Experts of a small language model.
Size: vocabulary 8192, 41.1M parameters.
Experts: 32 experts in each of 11 layers, 128 SwiGLU neurons an expert, 1 pick a token.
Below are experts of layer 8 (counted from 0) of a mixture-of-experts language model. Rows are named router (the router's row for the expert), down (a neuron's output weights, with its number) and show model dimensions 0-255. Each number is 50 + 12 x the weight over its row's rms, rounded and kept within 0 to 99.
After each expert's rows: "comes before" lists some tokens at least twice as common just after its tokens as in all text. This comes from a sample of Wikipedia text that the model never trained on. Tokens count by the router's weight.

# expert 12
router:45 35 41 35 30 50 62 56 51 52 53 64 64 54 75 56 61 33 68 50 46 32 49 69 42 41 48 48 59 59 36 66 55 40 64 35 59 39 18 80 33 47 35 42 34 68 82 50 50 61 59 51 47 57 53 44 61 47 58 54 54 50 55 56 52 50 64 55 33 69 48 48 62 23 62 49 37 40 60 44 45 73 59 41 54 37 63 57 42 44 37 62 67 54 36 39 41 47 46 46 50 75 36 61 62 47 65 54 51 54 71 32 42 29 26 45 52 38 58 43 43 48 53 56 57 50 72 43 46 66 55 35 51 50 47 41 39 47 36 61 55 45 65 33 45 43 28 59 72 43 53 60 49 59 50 56 44 46 48 44 54 31 66 64 68 65 40 46 57 59 37 59 31 45 31 34 64 50 33 35 39 58 49 51 59 42 48 52 39 58 39 69 31 38 43 46 24 40 72 36 66 61 66 65 42 44 42 40 64 43 52 34 54 48 50 18 59 35 45 63 42 53 64 52 74 51 71 50 40 50 44 31 50 53 41 24 52 69 53 36 57 38 42 62 40 47 44 56 49 58 64 44 22 50 70 56
down0:34 56 54 18 47 53 83 52 46 49 50 54 42 46 55 32 66 51 33 46 54 58 67 60 45 35 53 44 30 41 67 64 54 48 51 54 49 70 56 34 69 54 49 47 39 32 39 47 52 49 27 58 35 42 61 47 49 64 61 55 40 58 75 41 44 52 72 22 46 15 41 61 27 38 53 28 47 51 63 79 27 41 59 50 40 39 34 47 62 43 69 32 50 48 45 47 58 33 55 47 31 30 53 66 67 59 46 52 63 43 25 37 53 47 47 45 60 40 57 47 38 41 54 51 68 42 42 42 44 44 55 42 57 51 51 19 08 36 45 47 45 41 51 51 45 44 66 27 43 32 54 57 52 58 34 74 40 61 38 43 57 56 40 65 43 42 54 57 57 39 51 50 60 57 80 67 54 59 55 53 40 30 40 49 35 44 56 61 36 60 75 51 39 42 47 51 56 40 43 64 61 44 63 61 35 47 64 35 55 58 40 52 57 62 55 52 60 47 47 55 41 55 67 44 33 54 58 53 71 51 38 40 28 66 61 31 46 45 40 41 53 47 38 40 51 73 51 38 39 34 47 42 50 66 49 64
down1:52 50 60 38 48 64 56 62 65 50 33 44 64 50 40 49 51 18 35 61 55 16 31 28 52 53 55 58 63 77 63 60 48 46 36 45 64 55 63 31 65 43 59 46 69 58 68 73 65 65 60 57 69 56 27 41 39 62 52 58 39 43 65 44 22 45 30 64 53 62 72 49 56 50 41 37 43 44 42 40 44 53 47 53 47 43 30 66 59 52 51 43 46 61 56 54 50 45 62 36 39 58 46 47 39 53 50 63 43 48 58 44 50 49 72 55 49 50 45 54 64 69 34 43 53 59 45 46 33 57 51 53 30 43 52 68 72 44 65 68 65 56 36 46 46 40 45 51 58 64 64 61 29 48 67 39 50 42 44 49 48 72 60 37 50 41 55 55 61 49 34 83 56 38 47 47 30 34 73 72 50 59 52 41 37 70 66 45 53 45 29 30 81 56 56 50 66 54 42 59 59 54 59 28 60 62 61 72 45 62 55 31 47 48 58 57 36 51 65 33 70 37 34 21 49 59 56 53 47 55 40 53 43 36 50 44 64 55 56 52 38 66 56 38 47 71 42 57 61 35 61 69 54 67 41 55
comes before: "\n", " (", "\n\n", ")", ":", ")\n"

# expert 23
router:32 43 35 38 42 56 48 48 57 58 44 62 55 57 65 63 61 36 58 54 59 32 47 46 36 36 33 48 47 56 46 92 29 53 77 37 52 51 43 66 38 50 56 47 46 62 68 47 52 71 63 36 55 60 59 54 46 46 50 69 40 57 45 44 35 52 23 49 37 68 62 51 52 36 60 33 42 49 57 30 47 69 38 42 47 28 61 73 20 55 51 48 45 62 40 49 44 50 76 38 49 68 50 59 54 56 71 69 43 30 55 46 34 43 44 47 35 32 55 54 50 33 49 32 43 46 72 59 58 50 44 45 61 39 48 45 38 56 51 59 57 56 65 51 51 37 34 34 78 44 54 74 40 80 46 40 44 44 34 37 41 40 55 76 58 53 31 41 52 41 55 39 37 51 29 38 45 50 42 41 62 59 43 45 66 37 35 54 43 61 40 37 41 31 33 40 48 36 55 48 35 60 58 65 60 54 27 54 59 44 45 37 35 48 61 42 62 22 43 59 50 48 57 57 39 71 62 56 46 60 70 27 60 48 56 46 60 55 66 55 58 31 41 52 55 63 37 67 53 48 59 61 33 70 64 43
down0:34 30 50 81 50 62 63 58 52 55 45 24 53 56 50 53 61 64 74 60 39 32 33 65 30 44 63 42 41 41 56 40 38 37 38 63 47 55 46 71 45 70 33 57 56 36 36 49 57 37 40 52 61 68 64 41 41 59 34 68 68 46 53 27 58 57 54 69 60 36 58 65 40 45 51 40 44 57 38 57 57 42 50 45 37 65 46 50 42 51 63 45 54 54 44 48 76 37 55 42 44 51 37 57 64 46 38 20 43 57 42 69 44 47 77 70 47 42 48 68 41 52 56 54 77 59 52 38 43 46 50 57 50 51 34 30 61 66 62 21 49 74 52 48 55 53 56 34 46 51 56 34 39 59 32 29 49 47 45 59 46 36 45 53 61 61 41 54 47 57 39 45 49 62 76 28 61 52 42 33 58 36 33 47 49 57 41 40 47 35 67 75 59 60 66 56 60 56 65 60 53 32 47 72 54 57 43 53 54 15 70 48 45 57 63 45 40 54 68 40 43 40 37 35 61 57 27 28 59 53 65 57 54 38 44 43 52 38 28 35 69 40 56 46 48 60 51 44 63 49 36 54 57 44 74 57
down1:34 31 66 39 46 52 34 40 64 44 49 43 65 24 48 55 41 68 55 56 45 66 47 39 65 48 25 47 72 29 50 53 54 48 49 55 59 26 47 52 56 43 38 56 57 63 62 53 54 44 31 24 53 65 49 42 27 57 32 42 45 58 42 60 48 45 56 52 59 28 54 51 26 33 74 41 58 46 50 36 62 54 36 84 52 41 41 52 65 75 58 39 67 58 55 68 67 31 52 40 33 41 50 47 53 55 52 47 39 40 42 52 32 45 68 39 41 59 54 50 54 34 57 50 27 46 43 48 61 59 63 52 58 65 39 45 67 38 12 55 40 52 73 48 50 78 65 34 40 36 39 50 50 72 51 38 42 48 55 29 71 54 52 61 57 58 66 58 26 52 52 44 50 55 47 41 60 67 27 30 34 51 51 38 52 53 43 37 72 30 48 60 47 40 52 68 68 42 41 60 58 58 43 49 44 56 47 70 64 51 64 54 49 45 44 61 71 72 52 63 52 47 53 47 29 43 55 70 75 60 43 47 56 47 36 48 46 46 55 16 58 52 52 65 61 46 43 44 41 46 65 59 49 52 50 59
comes before: ":", " of", " •", " years", " Country", " Website"

# expert 7
router:45 41 45 43 47 66 77 31 40 64 41 54 65 55 55 52 63 40 59 36 49 27 55 66 41 36 50 51 80 46 47 84 50 43 57 47 53 22 43 62 54 55 35 32 48 58 73 53 64 68 61 32 54 50 55 48 54 28 47 63 60 45 27 40 39 64 27 43 46 60 65 43 67 48 46 54 35 47 48 40 43 63 52 22 54 59 59 61 44 51 38 60 58 64 35 40 52 53 82 46 50 47 38 50 61 53 73 56 59 50 66 37 47 40 32 67 47 45 67 46 46 43 43 55 36 48 61 36 51 48 27 25 61 34 47 52 44 47 48 45 61 69 75 40 44 38 49 63 51 54 62 58 43 60 44 41 56 49 60 42 59 31 67 55 50 53 39 35 41 41 42 67 28 52 41 39 58 46 34 51 55 41 52 33 67 40 51 40 45 71 37 53 54 29 31 36 41 58 58 30 47 62 51 69 39 44 47 41 57 42 36 47 50 18 48 38 44 30 49 52 45 62 58 52 68 62 66 50 46 51 67 40 76 64 59 25 57 54 60 63 44 36 37 53 58 61 48 54 71 62 38 60 38 72 47 62
down0:44 48 48 30 52 61 55 48 46 42 45 55 59 26 56 24 30 51 89 42 25 59 55 54 63 58 44 61 53 65 37 57 66 55 40 32 45 35 43 37 43 57 57 50 48 40 28 49 54 69 60 71 62 55 33 53 59 62 34 45 56 53 62 41 57 51 50 24 39 32 40 39 61 58 38 45 48 39 56 52 64 47 42 42 43 49 48 63 45 55 46 72 56 28 75 55 77 54 64 44 51 47 64 27 59 67 43 55 67 45 54 51 73 49 54 52 58 46 43 62 40 48 48 65 34 55 64 49 52 47 65 51 53 48 43 52 58 50 51 45 62 43 48 21 74 56 37 57 50 64 53 53 43 32 68 57 39 41 52 52 49 27 40 52 35 36 47 43 65 45 47 59 53 45 78 35 51 40 67 62 50 59 67 49 58 34 69 44 51 67 64 46 44 47 42 41 48 56 61 55 58 82 60 56 58 56 68 48 44 46 43 43 55 29 61 74 24 45 58 46 38 55 42 67 50 53 57 51 41 49 56 61 76 70 48 33 43 62 41 55 20 58 50 43 34 23 47 48 53 61 81 54 58 61 49 20
down1:56 40 44 63 32 71 52 58 49 34 60 45 66 55 47 46 64 44 42 54 55 71 63 40 31 40 56 45 41 61 41 41 31 36 60 54 25 52 41 50 56 37 44 63 79 55 40 44 53 23 38 57 48 43 38 26 60 53 41 52 42 35 54 39 46 45 67 54 54 53 50 51 63 38 51 47 49 40 42 58 54 39 60 39 46 73 63 60 73 48 53 55 44 71 42 12 52 39 46 50 25 46 60 44 75 38 54 55 54 68 42 43 54 38 68 42 56 66 45 59 56 53 57 53 43 63 58 60 65 60 53 48 44 58 60 41 47 51 52 54 30 62 62 44 45 53 54 46 31 37 41 42 30 25 60 45 37 42 45 57 38 48 38 53 41 66 62 39 63 40 46 53 75 69 61 51 44 50 53 75 79 43 51 41 44 73 38 59 60 46 57 63 45 40 45 49 62 59 60 68 09 44 56 44 27 56 58 59 48 64 86 48 32 58 46 52 35 20 69 44 74 36 55 49 44 39 69 40 37 38 44 48 56 65 37 58 60 38 46 56 63 51 52 60 66 29 54 40 47 40 47 64 43 58 55 34
comes before: ",", " |", " by", "–", " as", " in"

# expert 27
router:43 38 39 49 33 56 58 35 68 65 34 46 57 64 56 44 58 45 48 60 58 31 50 61 56 36 38 59 81 50 59 82 55 52 62 29 69 33 26 61 44 36 39 42 46 63 68 47 39 65 57 23 56 63 71 59 49 45 42 65 32 53 33 35 46 52 38 48 28 63 64 46 60 33 67 50 56 48 43 50 36 67 41 35 45 38 58 54 35 33 52 46 53 75 53 34 54 61 52 53 42 37 48 57 62 51 54 54 64 57 53 52 47 48 33 56 45 61 52 42 39 44 63 35 49 64 72 37 50 45 35 43 62 56 48 46 44 41 46 64 60 76 46 49 39 45 34 45 52 57 67 48 59 54 38 43 44 37 39 24 42 52 48 60 56 59 51 36 65 40 47 60 34 59 47 29 58 70 52 25 47 55 55 68 71 39 45 46 45 72 39 63 44 45 16 44 40 48 61 34 45 74 52 60 70 43 41 36 53 37 31 56 66 59 54 51 51 33 56 60 34 53 56 47 62 62 71 57 51 31 56 36 77 52 59 53 59 52 69 39 25 54 59 53 47 67 42 52 64 68 50 49 37 45 75 66
down0:38 59 41 23 49 60 56 32 29 61 54 49 48 61 48 67 73 47 61 66 67 44 70 41 55 63 44 49 35 33 47 41 34 66 58 47 52 57 58 55 37 43 31 53 41 43 59 36 38 60 47 41 62 56 39 56 48 63 70 24 64 35 53 54 34 28 53 39 36 62 48 39 58 52 57 36 46 33 46 63 23 52 46 52 62 49 53 45 54 40 47 68 54 28 43 58 55 55 44 62 49 32 65 44 48 76 59 48 45 64 67 44 63 33 53 46 36 50 64 53 41 56 47 59 52 54 53 60 50 42 56 72 44 62 58 33 55 68 53 59 36 66 36 56 26 49 39 58 41 49 56 19 40 73 45 47 47 32 48 55 47 29 59 58 57 61 63 46 65 47 51 51 64 36 65 62 47 46 48 68 40 58 33 69 52 41 50 44 66 55 46 47 69 40 81 56 54 39 46 35 36 68 28 64 43 56 64 48 39 42 47 62 47 46 52 83 34 36 73 45 32 43 55 41 88 46 55 39 40 50 38 41 50 50 39 56 54 31 51 42 61 30 53 59 70 67 47 44 55 63 50 19 61 47 47 42
down1:60 65 49 45 36 47 60 58 28 48 54 35 68 50 62 49 52 49 57 51 47 57 51 52 51 23 67 72 42 34 20 72 59 64 54 52 60 47 59 50 44 53 50 34 56 61 49 70 40 62 54 58 54 36 56 46 47 56 42 62 60 56 43 47 47 45 64 23 68 46 64 30 24 61 34 57 78 42 63 61 48 39 41 42 59 55 39 38 48 43 71 42 61 41 59 52 58 60 49 49 51 65 42 47 68 74 64 56 37 42 47 41 55 58 48 60 34 57 43 37 59 52 30 03 49 44 54 68 80 31 46 56 48 52 86 36 34 54 50 48 59 47 27 30 45 60 44 61 57 38 75 44 45 40 50 49 76 66 58 65 67 74 51 51 34 43 51 54 39 47 59 33 50 34 67 50 48 44 37 52 58 44 30 43 61 63 45 42 45 54 46 52 54 49 40 65 45 55 36 52 47 48 36 44 65 47 36 76 22 47 37 54 68 63 46 40 40 61 61 49 34 46 54 44 32 54 52 35 72 51 49 43 51 44 41 47 53 66 50 63 43 48 56 61 53 50 41 31 56 46 36 72 66 63 62 40
comes before: " the", " a", " be", " his", " an", " have"

# expert 19
router:49 42 29 44 41 60 62 55 59 58 36 55 62 50 73 26 57 31 51 64 67 42 54 46 40 36 45 46 52 54 52 69 43 37 43 51 65 32 52 61 51 37 58 51 35 57 79 55 54 65 53 24 49 51 69 56 55 48 30 64 42 46 52 48 50 56 39 46 42 49 69 52 53 45 62 49 52 31 52 33 47 58 51 42 48 41 58 62 49 48 31 55 73 62 47 53 51 61 45 52 49 42 24 63 51 43 62 57 50 45 60 44 50 34 37 56 48 51 54 48 49 49 41 46 48 60 60 47 51 51 43 46 62 53 33 44 37 61 42 70 59 41 49 41 29 28 38 40 56 51 61 57 50 54 46 40 31 24 56 45 53 42 43 72 53 62 30 30 57 49 42 72 49 50 44 12 59 59 33 33 41 49 68 62 75 38 73 31 61 52 47 49 45 39 33 35 25 21 53 26 37 81 45 39 77 46 39 34 71 36 44 54 47 46 66 42 54 33 36 43 44 26 64 45 73 48 51 54 46 25 75 40 65 23 47 31 59 50 59 48 44 54 45 59 42 54 44 50 70 62 54 55 50 54 67 51
down0:56 51 67 66 45 50 43 45 68 53 70 57 29 62 60 53 72 58 53 48 66 64 64 38 39 61 45 58 52 29 42 39 55 45 50 82 54 56 44 28 70 58 49 26 80 55 56 36 47 61 55 46 65 28 47 28 59 54 41 71 38 37 49 41 51 33 37 55 63 84 51 61 28 34 34 31 34 60 70 52 50 76 46 52 39 22 52 67 47 50 51 42 43 47 70 65 33 58 57 41 32 57 46 50 48 44 46 71 65 66 41 50 62 49 48 41 53 62 49 62 42 52 79 51 53 52 28 43 38 52 40 43 72 72 30 37 50 58 44 53 58 45 62 55 58 50 50 58 67 64 74 51 21 25 40 57 54 55 46 27 33 46 65 40 48 65 52 51 57 42 64 42 63 56 34 64 53 49 71 44 71 65 47 62 34 63 48 46 41 42 39 39 46 29 42 34 52 50 54 62 26 61 49 32 36 48 46 44 34 44 58 47 54 45 58 55 50 58 55 41 51 55 54 42 55 58 49 52 25 50 67 53 65 70 50 38 45 67 61 32 49 48 57 59 46 45 47 46 58 54 46 63 49 52 53 48
down1:48 68 43 49 65 73 52 90 50 56 41 61 51 51 65 36 47 49 57 48 64 60 35 54 55 41 50 70 54 72 52 34 51 63 26 53 47 61 38 57 59 46 53 62 70 67 61 47 46 60 41 64 63 67 52 60 50 48 71 35 46 44 37 23 54 44 23 83 40 55 63 35 69 67 74 63 34 41 65 43 36 31 50 65 69 50 72 66 47 42 31 52 67 71 36 71 33 41 60 43 48 48 69 53 56 49 67 65 32 45 47 54 33 46 36 55 40 41 63 57 44 42 53 49 54 31 40 61 55 50 38 40 40 50 43 62 52 56 52 45 27 45 57 71 60 33 30 32 44 43 33 61 35 55 69 49 53 35 54 62 59 37 46 44 32 39 67 49 41 46 47 52 56 47 47 60 43 65 71 46 58 38 58 45 45 42 47 55 33 53 40 34 57 42 58 33 50 33 45 55 53 54 47 46 48 57 70 46 42 60 55 43 31 28 47 57 34 56 40 61 72 47 45 55 74 49 51 71 42 45 44 64 65 59 38 52 59 35 27 34 57 62 58 48 49 45 55 58 54 70 65 67 59 41 47 60
comes before: " the", " a", ".S", " States", " his", " least"

# expert 31
router:45 42 48 40 41 57 54 46 56 55 50 57 59 63 87 51 47 40 48 47 48 46 50 74 34 42 45 59 53 61 42 66 58 39 60 43 49 46 35 57 54 45 39 33 37 60 74 64 48 51 54 37 38 52 73 55 43 43 61 58 55 44 37 57 56 55 52 46 42 74 39 67 77 40 62 51 43 35 42 45 29 51 29 44 61 41 68 65 50 35 45 55 59 74 40 42 53 58 80 36 37 62 41 35 47 47 59 66 60 40 54 29 53 31 36 45 52 50 46 36 47 42 37 55 41 65 61 30 72 56 47 32 74 45 35 33 41 71 54 49 59 70 62 33 53 36 46 59 59 46 78 54 33 75 30 51 59 30 55 35 61 38 60 52 35 60 49 42 42 38 27 59 37 49 38 35 75 52 43 46 46 58 51 48 58 31 50 47 56 68 30 47 48 33 38 47 39 45 62 37 41 58 66 57 66 32 34 52 80 44 27 41 49 28 63 41 41 48 61 68 47 57 63 48 58 48 59 71 49 53 47 49 61 50 59 34 63 53 52 29 47 45 32 62 53 62 44 54 62 59 63 59 25 52 55 63
down0:30 49 82 23 54 32 51 62 60 35 66 45 45 43 60 63 43 53 50 44 40 33 52 55 65 35 51 68 48 70 45 59 72 60 58 55 62 57 51 33 59 47 55 45 64 40 32 39 22 53 55 59 33 52 61 53 52 61 57 39 83 58 76 39 54 45 38 41 51 68 42 62 36 59 38 42 36 41 41 55 31 44 72 42 49 51 41 53 56 59 59 57 39 33 43 50 53 45 47 48 39 62 54 54 43 50 69 58 49 49 68 58 32 50 38 56 54 63 58 34 58 38 47 40 34 25 61 45 58 47 25 31 56 57 50 17 40 52 38 11 60 60 29 53 52 32 58 42 51 54 44 41 40 64 27 57 33 43 22 48 52 58 59 59 44 43 42 37 37 56 51 51 53 58 51 36 51 46 46 43 68 70 35 45 63 53 62 48 62 22 35 50 65 78 30 41 60 65 53 35 64 59 52 55 44 48 48 38 44 45 54 48 49 38 30 37 65 58 49 36 52 50 49 50 66 68 63 49 43 58 40 64 49 51 18 51 58 49 35 50 52 46 48 71 57 54 40 59 46 43 58 48 63 27 41 63
down1:36 35 32 57 56 39 51 55 48 47 43 55 36 71 63 48 62 61 53 43 43 46 50 49 70 44 47 51 27 71 66 53 35 36 38 51 62 57 34 60 52 55 52 57 48 47 36 54 52 41 67 66 53 58 48 62 64 28 66 85 49 52 51 31 43 68 82 59 52 19 34 63 46 46 55 55 48 68 63 48 65 37 51 22 44 56 46 64 48 53 42 45 52 47 37 49 49 48 36 45 61 49 52 53 56 41 57 50 38 52 50 54 49 37 53 50 54 62 47 46 44 66 37 47 69 57 70 48 60 68 52 29 65 43 61 58 31 64 13 47 28 55 46 38 59 70 44 57 48 45 29 68 70 53 46 42 59 31 46 56 62 53 50 34 46 51 56 58 53 60 38 30 34 46 45 54 62 54 39 45 53 81 25 72 57 18 42 57 26 51 39 56 44 33 71 34 55 45 60 52 43 43 54 59 52 37 37 49 35 49 59 45 37 64 51 57 37 52 77 71 63 51 29 52 33 65 51 44 52 54 36 70 55 56 54 56 57 75 53 42 57 49 33 58 65 56 68 42 55 52 70 62 64 41 55 61
comes before: " |", ",", " (", ")", "\n", ";"

# expert 1
router:48 48 36 45 46 65 63 43 71 44 53 51 64 54 74 51 66 30 46 49 41 52 40 76 31 26 52 59 39 47 42 65 48 50 66 56 73 47 38 64 39 49 45 56 47 59 51 46 54 71 51 30 44 57 57 61 56 63 58 64 27 53 44 59 35 59 32 60 41 68 45 48 53 29 57 42 46 33 54 34 52 57 32 10 42 46 63 76 34 51 46 48 43 60 28 41 48 65 62 49 35 67 38 59 47 43 59 74 46 44 48 28 61 45 47 56 53 32 69 45 39 25 67 35 61 57 54 36 58 67 56 49 68 40 30 45 37 58 41 58 47 59 48 51 34 42 34 50 45 57 53 65 59 63 48 38 40 53 59 39 42 49 55 57 60 56 36 39 48 42 38 65 47 62 40 36 53 62 41 59 28 43 78 45 50 47 55 50 41 59 40 58 44 32 42 27 37 50 55 31 39 57 62 44 67 47 36 35 67 52 54 49 48 50 63 50 51 30 40 53 44 71 52 47 67 81 53 55 45 42 47 29 76 46 48 31 56 57 55 46 36 54 53 78 28 47 38 59 55 55 37 51 26 77 51 44
down0:59 36 45 49 57 62 65 46 43 73 38 44 48 39 24 58 40 40 48 64 72 54 52 43 43 60 32 54 66 44 49 49 36 39 43 67 36 60 63 48 46 39 42 33 56 51 56 61 48 45 58 60 45 58 47 84 75 44 44 91 46 61 72 60 71 60 54 54 63 50 50 43 30 57 41 64 45 34 40 47 64 39 33 69 28 52 44 54 66 65 43 34 57 51 54 66 33 49 51 53 66 39 42 51 43 40 29 61 48 42 42 40 68 30 31 43 50 59 53 54 65 40 52 62 45 33 55 39 39 45 30 56 53 38 74 45 53 60 48 33 39 50 42 42 48 25 60 41 41 49 43 60 50 45 52 31 29 46 48 55 36 70 32 64 60 61 57 44 46 33 55 54 44 35 42 42 46 74 70 50 41 42 46 53 44 36 24 35 45 59 28 38 45 46 46 50 56 36 73 57 61 49 43 52 43 45 49 24 44 32 43 82 70 49 50 43 52 51 44 67 56 51 67 55 37 62 49 58 38 69 65 30 67 59 42 49 48 61 39 43 50 40 45 61 58 64 61 69 56 60 46 64 40 35 71 60
down1:26 47 30 50 68 45 66 52 61 51 55 43 39 65 19 57 32 65 55 64 56 42 43 81 52 53 11 49 42 40 55 46 44 74 46 61 77 46 46 73 67 38 45 50 58 21 51 44 32 47 52 44 48 55 45 45 65 57 51 45 56 58 43 61 66 51 65 47 48 22 53 55 12 59 41 57 54 57 42 35 33 33 62 38 43 55 58 43 59 44 47 56 65 42 25 40 49 43 28 56 34 32 77 91 46 56 34 58 45 32 36 49 32 38 55 41 51 47 59 64 37 54 51 54 60 40 56 49 49 43 34 57 35 65 59 68 57 51 46 30 46 50 49 54 58 51 55 49 58 40 59 59 48 43 52 72 32 51 66 37 46 54 34 77 58 41 52 48 32 71 56 72 75 56 68 55 38 61 40 37 63 56 58 63 66 57 35 49 40 42 63 42 57 47 63 39 46 44 47 46 55 37 54 38 36 42 56 62 42 52 49 63 44 51 51 48 54 64 44 53 54 42 50 32 60 43 41 29 55 60 46 48 42 60 59 40 30 71 48 44 47 49 64 53 54 55 64 55 35 47 48 48 65 54 65 34
comes before: ".", " the", "20", "19", "aged", "1"

# expert 2
router:43 48 45 37 34 60 66 47 59 68 38 70 61 63 80 37 76 31 63 66 54 38 40 59 44 55 35 53 47 50 58 66 47 44 62 38 60 49 21 58 35 40 45 40 41 57 51 61 42 64 60 50 44 52 62 46 44 50 49 56 47 56 29 52 51 58 37 42 45 82 66 34 70 49 61 56 38 47 48 36 38 66 51 41 59 45 58 51 36 43 37 56 51 65 55 49 36 48 67 43 41 59 54 55 60 38 65 54 55 44 53 51 40 42 31 52 41 38 51 53 50 43 54 52 55 59 62 40 56 58 40 37 60 47 40 35 45 58 35 56 57 67 61 40 41 30 42 51 68 38 64 55 49 57 32 46 52 42 54 45 61 37 42 69 66 53 42 39 55 53 29 58 41 65 41 30 66 58 46 47 30 53 62 49 61 31 40 34 42 48 44 55 38 40 36 34 43 35 72 65 47 48 57 67 63 32 37 39 56 32 39 49 47 29 68 27 56 43 39 64 53 53 57 64 45 64 62 71 47 36 56 43 84 52 56 14 53 65 79 43 45 48 41 91 34 55 40 55 56 57 78 55 30 50 61 56
down0:65 61 62 56 33 02 61 59 56 40 54 46 34 48 40 58 58 59 54 37 33 36 66 46 59 20 49 53 71 44 42 43 43 52 57 53 55 49 58 42 40 43 60 59 57 46 71 69 41 49 50 34 51 39 52 49 56 46 49 51 50 47 33 77 41 35 22 43 58 78 51 41 43 70 61 42 34 49 50 52 47 42 53 39 42 70 45 81 65 36 53 33 42 40 46 50 69 27 72 46 62 56 43 62 42 53 42 39 45 64 68 42 41 39 43 45 45 62 66 36 50 56 74 47 49 50 29 53 59 70 49 30 55 48 46 48 52 60 50 47 51 46 61 37 55 50 61 38 52 67 42 57 37 48 42 60 33 29 46 40 40 49 92 39 15 47 31 67 38 48 51 42 55 49 56 34 54 49 30 63 53 54 42 55 35 34 52 56 76 25 51 53 37 61 44 51 44 26 35 49 63 60 59 34 58 49 74 56 59 50 49 61 54 70 60 68 51 49 68 54 39 53 16 52 57 49 62 56 43 47 57 49 53 54 51 51 58 47 45 49 66 46 53 44 54 29 41 36 54 45 54 38 59 57 50 40
down1:56 72 45 44 64 57 50 80 69 41 56 64 45 40 53 65 49 63 50 44 46 54 34 53 40 54 24 58 53 75 41 68 45 48 56 61 56 54 50 54 46 60 56 51 40 65 58 45 51 56 53 66 61 55 61 58 45 50 42 51 59 45 44 51 68 40 25 58 53 53 47 54 36 53 34 43 43 39 40 40 32 57 50 51 52 52 34 73 44 50 38 66 24 53 37 55 52 61 41 46 46 57 62 50 46 47 61 33 39 54 35 50 42 51 43 59 67 35 52 30 52 50 39 66 35 59 59 52 61 83 65 56 52 35 34 18 35 54 57 42 79 51 68 44 68 56 63 77 63 61 60 55 37 44 51 42 42 47 33 40 39 72 48 40 55 32 48 41 47 43 48 20 58 57 34 52 56 72 53 56 59 56 41 40 45 54 47 17 41 48 51 41 86 58 49 47 56 55 47 49 63 35 54 64 57 55 49 37 63 23 28 46 68 52 39 49 34 43 71 45 39 75 52 35 51 27 43 47 35 29 52 57 58 43 70 25 46 54 41 74 53 37 47 50 47 36 46 47 53 49 42 49 20 73 44 48
comes before: "1", "19", "20", "0", "2", "3"

# expert 3
router:39 56 50 58 50 63 71 56 59 55 47 63 66 42 47 52 69 39 60 64 50 51 35 62 39 39 53 66 58 43 50 72 41 26 63 46 58 38 43 70 35 32 23 38 42 60 79 56 46 50 62 41 52 51 57 53 41 53 45 42 50 50 43 42 34 59 34 33 44 54 66 47 48 35 52 49 27 56 58 38 54 57 42 35 58 35 58 83 45 51 47 48 64 69 24 53 39 62 68 54 43 73 28 34 45 31 60 73 52 52 55 48 43 38 33 64 39 59 43 38 54 35 35 53 51 64 53 46 41 45 49 45 45 43 49 35 42 60 37 66 52 57 62 39 53 32 50 48 68 34 71 49 38 51 37 42 53 37 62 24 63 54 70 71 59 69 35 41 53 51 43 43 37 67 32 44 59 49 44 46 35 47 85 35 62 62 57 34 46 57 48 57 23 28 54 49 50 48 68 33 45 75 64 62 56 48 27 65 51 49 52 20 61 38 42 29 54 43 46 61 42 66 51 55 48 57 58 58 34 45 63 45 56 61 60 37 40 65 70 52 31 52 37 57 45 65 43 54 51 48 68 55 47 65 50 57
down0:43 55 64 53 49 57 39 48 53 31 39 57 34 32 54 64 35 50 58 55 79 56 61 46 60 39 52 53 49 46 35 51 46 75 43 33 41 57 69 47 32 45 50 44 45 60 28 58 59 57 43 42 50 45 37 57 40 61 56 30 48 74 40 41 37 66 83 51 47 27 59 57 77 47 53 43 57 69 35 57 54 43 24 64 45 64 39 44 61 54 68 43 40 51 45 52 51 56 40 47 35 51 62 62 60 71 27 46 39 63 53 40 47 39 68 30 47 57 59 35 60 59 50 41 40 46 31 60 36 60 65 53 43 45 46 43 46 44 86 41 62 33 63 35 65 62 52 57 61 61 43 47 46 45 51 54 57 38 44 48 46 32 65 64 38 64 60 71 38 34 30 44 62 44 65 53 36 45 44 37 56 54 44 44 62 32 63 46 74 40 56 48 60 62 49 59 74 68 41 69 45 63 56 42 58 47 50 55 56 68 64 66 62 61 54 56 53 51 59 42 57 25 47 36 60 46 31 56 34 65 48 49 41 61 55 52 28 60 41 27 40 63 39 77 39 32 53 57 51 34 64 20 64 38 58 47
down1:72 31 42 57 56 45 50 42 43 42 47 53 30 40 49 41 50 46 55 71 40 43 45 71 47 53 76 59 28 23 54 58 61 56 45 61 52 49 48 44 41 55 59 52 41 32 36 65 36 39 63 36 55 49 59 51 26 52 55 56 49 51 58 38 42 61 34 48 69 45 55 51 37 30 65 52 25 29 18 28 53 43 42 47 66 57 47 49 27 53 69 49 55 60 65 61 42 58 30 72 55 35 59 89 75 38 49 58 53 50 23 64 56 53 60 60 45 46 60 60 42 56 47 46 50 60 47 64 48 52 48 56 43 68 58 43 51 25 24 55 55 57 57 29 69 58 50 44 55 30 57 45 42 57 42 41 25 50 57 42 60 52 37 45 61 43 47 66 49 47 53 55 48 49 56 29 72 62 50 48 52 20 51 47 57 38 36 53 42 31 55 72 44 43 52 50 38 25 59 40 54 59 25 64 61 54 54 39 20 64 47 47 59 49 25 35 45 49 54 48 35 30 63 42 43 51 48 45 59 57 61 49 54 67 56 49 53 23 53 27 23 49 45 42 52 46 55 53 41 41 49 70 49 51 68 54
comes before: " ", " -", "See", " (", " Total", " Year"